From a checkpoint of a small mixture-of-experts model trained on Wikipedia: width 256.
Below are experts of layer 3 (counted from 0) of a mixture-of-experts language model. Rows are named router (the router's row for the expert), gate (a neuron's input weights, with its number), up (a neuron's input weights, with its number), down (a neuron's output weights, with its number) and show model dimensions 0-255. Each number is 500 + 50 x the weight over its row's rms, rounded and kept within 0 to 999. Numbers have three digits each.
After each expert's rows: a language model's description of what the expert responds to; "gets" lists some tokens that make up at least twice as much of what it gets as of all text. This comes from a sample of Wikipedia text that the model never trained on. Tokens count by the router's weight.

# expert 15
router:526542544546446577485434430466453499426532405610500437521554566532442438600509562426559441453490503518518523394476519484476530532483476478519487513476399442452448385535517437468527492515411492408405443495548478496460457568475483486512466498441568523554546480486563498504468504489501531567561495416460539424490489503502470409454478463499493505515536483465481399472591489427485413551420434482553490487497452566581439489573534503432500579562480426533490517429418496575505657436420426520550525468511460488458575497506474554483525476553478555488435441494478445556505587386575582531399481464553646470538503467466509498452522504491521475501498424527510542500414477557527551487570558486479494515568455413472512503531497481530589571490416539552434493441527448573522485409442481
gate1:561563488376468552471424464535500437501470617554503489462415496503518489449503550440495478555482518486572524501466509502472557470579451557633481507499488529475473485539509531479448508506547422478482594514583504489582471530509530447505415506576548509489481389401478490525453501426474560406473451526451451575519486445480465581481523471500534445520422446596505465535546605472548496469463443555449418520527451454541531452527440503569525494508507460524505361410452501420453455454430478569460511455545459485540551516465490573435426504583557447466420467446511492581498488495506494477478478441392545550485462383510563487432437476483378464515554540559526485517437531533522537424526512430590537553542428552473552471478489563550522473484587581534502455490514518554653424466587535
up1:478548562435460558427518611522624422419515515485577482504477594466505512466461515511457543505510561482551409458403553393472571491583599531574520419510486484487510435514550509514502608521528511518454577494598428496588509443452452508505465539522520465532451433415478420583504506460416539469488439443536441510435497480539512565499459486452485484476462472492456456556470516542615363483588478531516500493440545522542533474522517488493592583442494454584482541373511559500463409515459497519502500531485450483509510484466527521428436529480493495535490559496492466476505550535514475515472565516503547475402554480484564444453420576457543546517479545435491552559469427625486524480538555443408544515485506460449508434397427484404509476561575502582435464457460585453498446535460396
down1:470435437541457528507531537496517469498534506514572504449512474544490496503487468516526547426470496468551516515435510639505453473487427505474458617479474513464437525508525540517545544469454540484504621595560478392550525507543569468515394553508516531409513422527422502487466480545466417415462517508564475525554514477520480482470436450496523431492525432545378467480513502503389389392457378573469452614481513468558440415526507536477599515541537439613491499427531597531526447520449516592494498527472381485398457468418550520556546523535512509541576566474537467448497636534541557503491489522464458431440465497511491451503493605536466526501488502437476518453461424435496561505466440439549570449525426576484554506521561557432475439522580464484510446574524514509460445471549562
Description: Word-internal pieces like it, ation, tion, e, on inside longer words, such as university, habitat, gonadotrophic, ritual.
gets: "e", "it", "an", "er", "at", "ation"

# expert 41
router:556531449473565513452453516529391511494502471514561610479452433441530559548511511550516535527490525534540561389528586410530463547530501479535522577382431514495483536548473564470527569477575512554540542541515422594549503511516469522478444581539521434547503512528474507481468495528554535498511464569389501504544502555457447599553583464461424445498450482519533458497555477460495382491445480486501475534468490537590466497429565566533505474462499382488510562574495451543470435467472450511468583506487397489481469495421566402500430572506535508542559491446555515539519591508516587485503429455579512464610474569476473501489451440519569499490390505532546511517533506462544425485482449499503506503659500622419527537432510578515439495446530470615526566427549492538547470462621528
gate1:424484495583601452429449430437476577459520485529517497559477463475489578566547600474415506505610570471502538466385488448542575546487494447482564484544488483490420546528551440483529478525449502504561479473554527537561463480431507552554549416548452522542553572548549511464480522548462567494454543560450547463478565528485495478491383541516464431386514422488450552478424518427519415477467479566514477552587542506515419568485517520537579406453551572404482529450516595498423500486481506498492513457557456485532489577516548512410540491463485487450472527504384508499513503509466490518581568403503377450476551497407550465518550501523516485440519456537496566515518450525513510545482494555535465443526544508486590587533568492593598460431443478486526395448585456459484566362536535
up1:539449504441420493564528558530546413509513522469423486448581504536491464442374399554552496469400388515458458562592492563488474426514499558514459430522512547512555461487512589551481493478493465448451516470417540439431564480502558408432509557473536451468435450487449472513503537470565450501503505415615420540493419535552542502536560459567519599550481575550598508469565473591468552507518516448460556443463441470444555484512506421517418544538416412549551503537516453426559552526510481524501461459474524535514541454481406526545503474576540512488452385505534491464486425466511474476488441581476629544520482476543474511534489487473482510559485478419493469484500603481450503433523512413481534546452477541544420424504427499444446462570550479505469571553371546516451509620449502
down1:454491431470464544519490490537592519509550560449542518504447588454467520512555367428476520489594539513557466509575463520441514541435547480493488490515514586548536584506607512592489429547431446578513528462472509571474524542491505523501540496558453421506430567469552422521557548496546454552572504552506523394510515439462445470508494506566456546576579481402482491466437462479621434504546527495406470447528554553576531519538515554444481478463463506431557474505524496430415466505552423468469458566486421518540474527490456477409496539473549495499585505617504552495539457546557487438506521461632493534518525503494516502504540609541552581560496452554494513556545559404494433454412465527423538404508478531408535510544473554592500456460621464541414460536456501425510423427497429
Description: Apostrophes and pieces like ing, man, our, ong inside foreign names and words, e.g. L-ing-en, d'archéologie, đ-ường.
gets: "'", "ing", "man", "an", "un", "our"

# expert 33
router:500473443527545544389479525484355537528481494478451556546482495514484555530493534535561506455460495479613569515623477466437510450494491478514526548503459565529455538487449523497463417488496460461513525494508570498515416439545531452474466568394435498517550509526459505487409494420473528536535479472614501518523514631524559407498556543575505500515344488496457476538471404556461509436463452527483525506560493512465534581469511454521502374433534431511463539513599485503430537403545525532508562480479437486469462432553448501554484412552544523557415513509432453499438513443537429471566457494590460453483475463488447531549550447520526537433560385483514608489557487451465518480463490506548429633527495534528440438494627524511559466507381568588529467509497464520521487524619508
gate0:541533470514545542597496520441406420475549560531500497476502519537566512562419420508391577497531521406533510465495505409505475441514522491477419467424466486489540439535585527500472544554433417394529546496564514482651465447506512532476459530522577531544532368514438477520487500461508562521497449411477439435487507492428463500408456561471415477498426517439571442527560471465498553419515502499461529517476515462556494506502588444601383568463498450612512475529434540469565454480493498554533524445507499455530500523489541445484545455470548476515490449496531422454452560527447539550512521494526469421581460537472534573470473457593611508555525502487491587429476521624564538492536506456488490479491470525611602389456486532403541506534475482593470529475524464381441510430501531
up0:583484539543467478425512405455498475550486460524576513467509572505446584508470535553574450461438546599484539467550467537506456404575535514441484503516456485567448596464483484491560416388570507543409606587394472526517536541552363520476501535380521576470393470500565457520443545490510501492484546581502494556484470581481502560454494457463594547464565450543476418516433486529480452487479616534581501480527528448456475418479353605519525496499501505392572504561534434489565445450501542510527521471457512471494509442510453527476475548535424450545501466431522507491443451425587503433466430519469506437467500457461498480475458523472470545446451485552423478512418547432492547501512494609556538523513494500564473529494481473611472487437497463464502533571463514576585504423558549
down0:512568474474458462508496534518574533495473461536538444467502538565515444474398529464591408562523481452571471511442489521544495442559407492540506558500520503484418444511474520543499453418593491527526488496494455625494572496472551478481502541454473377534450492502483480491471533531356500506347542412475496538499565508514607554461512467508561491546466400471538495537583453489539452458550547441586490471450639433595444513484450487545488582531485437554504481487480544555559430501452570603522499489559535427599525457532545508477507553491425493458535530439551489482434507613462512552467495431462544474480464545466535367394452463452432454503529424481403467502461374412498589509484536497475526483498515501581481494529491458511434542420509512458419569535529537561511496503578516
Description: Middle pieces of surnames and words, often t, g, el, le after Car, Sc, G, e.g. McCar-t-ney, App-le-ton, sch-eme.
gets: "g", "t", "s", "ch", "el", "p"

# expert 1
router:534572539440490527466518398549541375501503575569533529517423448485508470519482533578423551490478500458400541564427516405483493428506518604431398533510557479485533627527491543478505519565469413551506513476564516531532483539572450527497465451534476504453476395471438518542511488536425463349460594526518491572535517474516444525543510522557455529465457545471542600585518504509504578562595458448449531579606603494441573502476493506513476409449513529444527513525530529435511502522502531497503473465384613496549484532508476665508477505493560459440506493450515539570428439486449526522487529489571522473420520566454395500556498599558536493547530506506529529499533477498477462534527447481456493513574499449598505483495497577580351504526568483522487480556520507516473482432508429
gate1:589521483504542456493504462554507528573493488578502436593497461508457498524471499534496462479517501540518472441487466529544457603510504553456448464571438422454496510481461507492523515567476489512402575514471469470452477523482573493605444532513541519511560511479457500489510489367481444484428532452610550458493516490563454359470504499507481516569466616511416473530458603512456521519521609549506557476457412600522429363554541474437458476515448501505461529559395488455504502468410369472458452481425525511483558492462580527616493514588526505597500499466497470475498518482571407533502544564408527431590440489559472529548532515522549444487489469457480561515473390527570484501590541445447487509495578604506530449542487380477493439426387527447459429534463464502496569497488468
up1:377439499487449525527442557415539466403535472341497544521550549498542575506482610438508514437609533500549574456609500517412537425570591458582530501466550497569437465498520495523474500458559535549587432459499485477514484466521403459460546422492496524512545538577599470507521558546525552531565457558396460501449467462525595501505511468445531474462441438445589517454536485424567509496411412485514452428488507545464477556448492512507582547552466534482475542395515426522451492529563579557505553522606504518509485497552409476496486485412525472418478457567469527503544523480510593576529442478514470583495567443545552515474503437512468563460526516502469467525521599507494559455452515516569507490451483450474385567504610571531564548520473524577510553430515469471520500532539506
down1:484489608441487500488572452498422461424384513499537480450495529510505558532458459528507428496596534484473526502512422542490509630524464537594585428491439528582601418539557517528501365395547550502558534472435459490467506396523541476562480494569501537484601494454521442514574510447492445475476506509524591550467563500550530542556452521586521515466518464424436542504426457610620536482568528406495519517459528543475529443523489452472559500483437547506472426452583529509522517486499524464462446428553494492478527513410553563472534481547474562447417596509541477460547515503377450506430554516413540525490481440497550556542584520525485499455461475495420492472429513559500507472605603548619549566513526506547490487578520472545498429449483468484467440555410513465514539568463539
Description: Prepositions like on, for, against, at, often before dates or opponents in sports results, e.g. "win on November 14", "against".
gets: "on ", "for ", "On ", "to ", "at ", "with "

# expert 9
router:566462480461449475478503536547463433463494418549507541446465500457484417511529461482449473502470504443532494491463497534471523481489469507502500481491582551452434615470473488503513560476525545525565463563527472502574496549498510559483489462363581540524447504486495509513538494520428563437597501473513488580528551442458409481351472550453518414509468467351454466417461515547473530458540434558554550402458535562518601465446472559546538419506534499477492534542506521516572498498557507473528456507513467479440482471497508448499467451538470444493517518433503433577428529591409492432418510513416507494458496516528588473472569505492357489572652536472423469356469407468519461435431483498590476560481440531428526553455514503526377479542511554523542564579482497495554452554618547
gate1:554590409446561481575498474498555472535512465535371471503526579444502508563475570455477501528522541548503453478430407472449491480449466491437538372480416511513514492516529538453538536484413511518530534583478493451553533514488524383505476572525485516485551418468528479553414528446463524486519519530494499507492492557457469555538558445448510509413604467467521432505471487543481572500557521485551583497410454420551524422555455409619545575570507551486560421460502479540529450503506422487586492513630527553561518668562540487483443503484531359490548502484559465434499471558468531502441519457425463506567549463492517498479447557476483422467502480551486380485455587494445590514429577544484506517508442500501386555559484541629503448544532557509457483484551565461522518508488521
up1:445500611516508471486557505534503521455494549463555466490547496556554496454513443478413449532502442526469484456495580452552525541409473554554506592544557584497584495440499432600479445502652491557454411449515543549477534536510480458538469426534455470446490616505461491485575496506522423508469452527528507446507586447504554432571458540552527519572475555596501621442500501458476462543511576541445368481544562508415471560586558493445504467527444524498399537423481475493488576600445579433473496541391540510470575457438478527461515489469442546466444589532480601534556443507539451486514450482481446475417499523495483534471476565455486586515537602469497516531556470502521449502542493509450464438474624485481643470557463497412492533464580428466455506547451536488437509507492492
down1:406463474483639427478582454554523472506474518505545528553587550557504451552453529521390628552475532519520566422503517516518495573452404567502433557480579515495479465540531486543467540542459512544530399500482546505535531468484457507651546489521504516500489452466586552533536474527455449539519448510579480513511543471471451484470580496548489457498449625461512521447475464468429523467448498441469516529473457524452447596496596430515514492511456595518527495544520553494592495520473582488407510498559588539485479542497484443422602412419516487506522489504577450519584451445559577474497436531448564526426452528543562581522443508446316435530503484496548461441497481527534501471563491562504563484436475534574541421444387502547566521568495544505427473504518530540403524486445481
Description: Word pieces right after a capital or lowercase F, M, W, e.g. F-ail-ures, F-ans, m-emo-ir; also closing parentheses and year pieces in tables.
gets: "|", "M", "F", "m", "L", "E"

# expert 12
router:467551581483534507509439435510530510583455539602452511566445575484483532496430517516464494543537504513445477513499533445446489422463499490528426462544447510590587507530545457497490496504486445466514474506580508535507486498546500543439491552492468408446495458410554512522464485480604471481471687510533497530468526576532512461498478623504455517479518508513500524510520460529480510486675519574508442605404508485522485516509453437614408549580506575413535492469565467412566513514560485457443432502566575481474520555461419534386488465468518495519518535490422409486495578566483424490456496472566465499520526390521610385474547516557442527528487504497576428531588427483493432484558589532424622457571486505549525483519463560511486502556572446482497452497516486578561520460446485
gate1:558529543418512498464540469495448468450501465518464474472617480471532641498476602422491562490477544456506494536427454551524513479490542502480546534515448433489471474453454491505536594527544424501479503528477522500573447518558479549506441439419487455570499510460560521459417527541519383479507559629495524547477442564555352463568455479529429455461387526461441537528590539479452595471509515552499357527555515456557504436554546455483507483479516481522529488534499481480481421543516442481452461497502527500512438428479517544483545493492487377563596552521491474533431485383492517535550456504523536567472566500474493515423505462520388458478630468497481396466520523514606485504627535484482590567486482455470538533435469517532594502468603504572521478603575476561556475513551554
up1:430506440523527581460489545523521520565467620421556561498434645545484415531525475504517439498536501500527452468588542456482565521476436452577443477525450501545536416480503506451498440469433509486519529513519469539480522523420530474490562458679464524427496460520534496515508478433480523548505454450546439394522498436411577510418555532479448527500545419519545451470467485410463482533519516415556607488488482590491491488503464431542486587564501529491481486447473572525523576424473567444520467516478505503538593480507500503509428457456496590443495483546491562499541547641510468563470600503486561463560472464385490509568523506500592473546405459522564494543502479462530537542462537550531454406468472540529507506590437503467446576551399481395544507440395426438533500482414464
down1:534487449500559601504492506515497494549610453457509461620455559532481485551549477495506525428484470461553491583537463476429488594542415473552479424575544461363492551553507491518559547516509557561493537531497489450490484512511513499588580478441520569508490525453456448432475602541464605559510426464490568541483573532477589521583468495458567448559513483470510597500459546448548522574482534458479580367569481520466463586422506502485469593521482408555498468433480493495436429437475473544583495614428552521537509535460464514502472424499445578406497524517609474509579532564558481509522576518435613498487531488447490495505445488455570491564430475501524484476497418479528578595528435461483482480439490467532493510460459549512519521516399552492531485380502552388434506433551489
Description: Prepositions after a noun, mostly of, also in, by, from, with, between, e.g. age of 18, most of which, crossroads of.
gets: "of ", "in ", "by ", "from ", "with ", "to "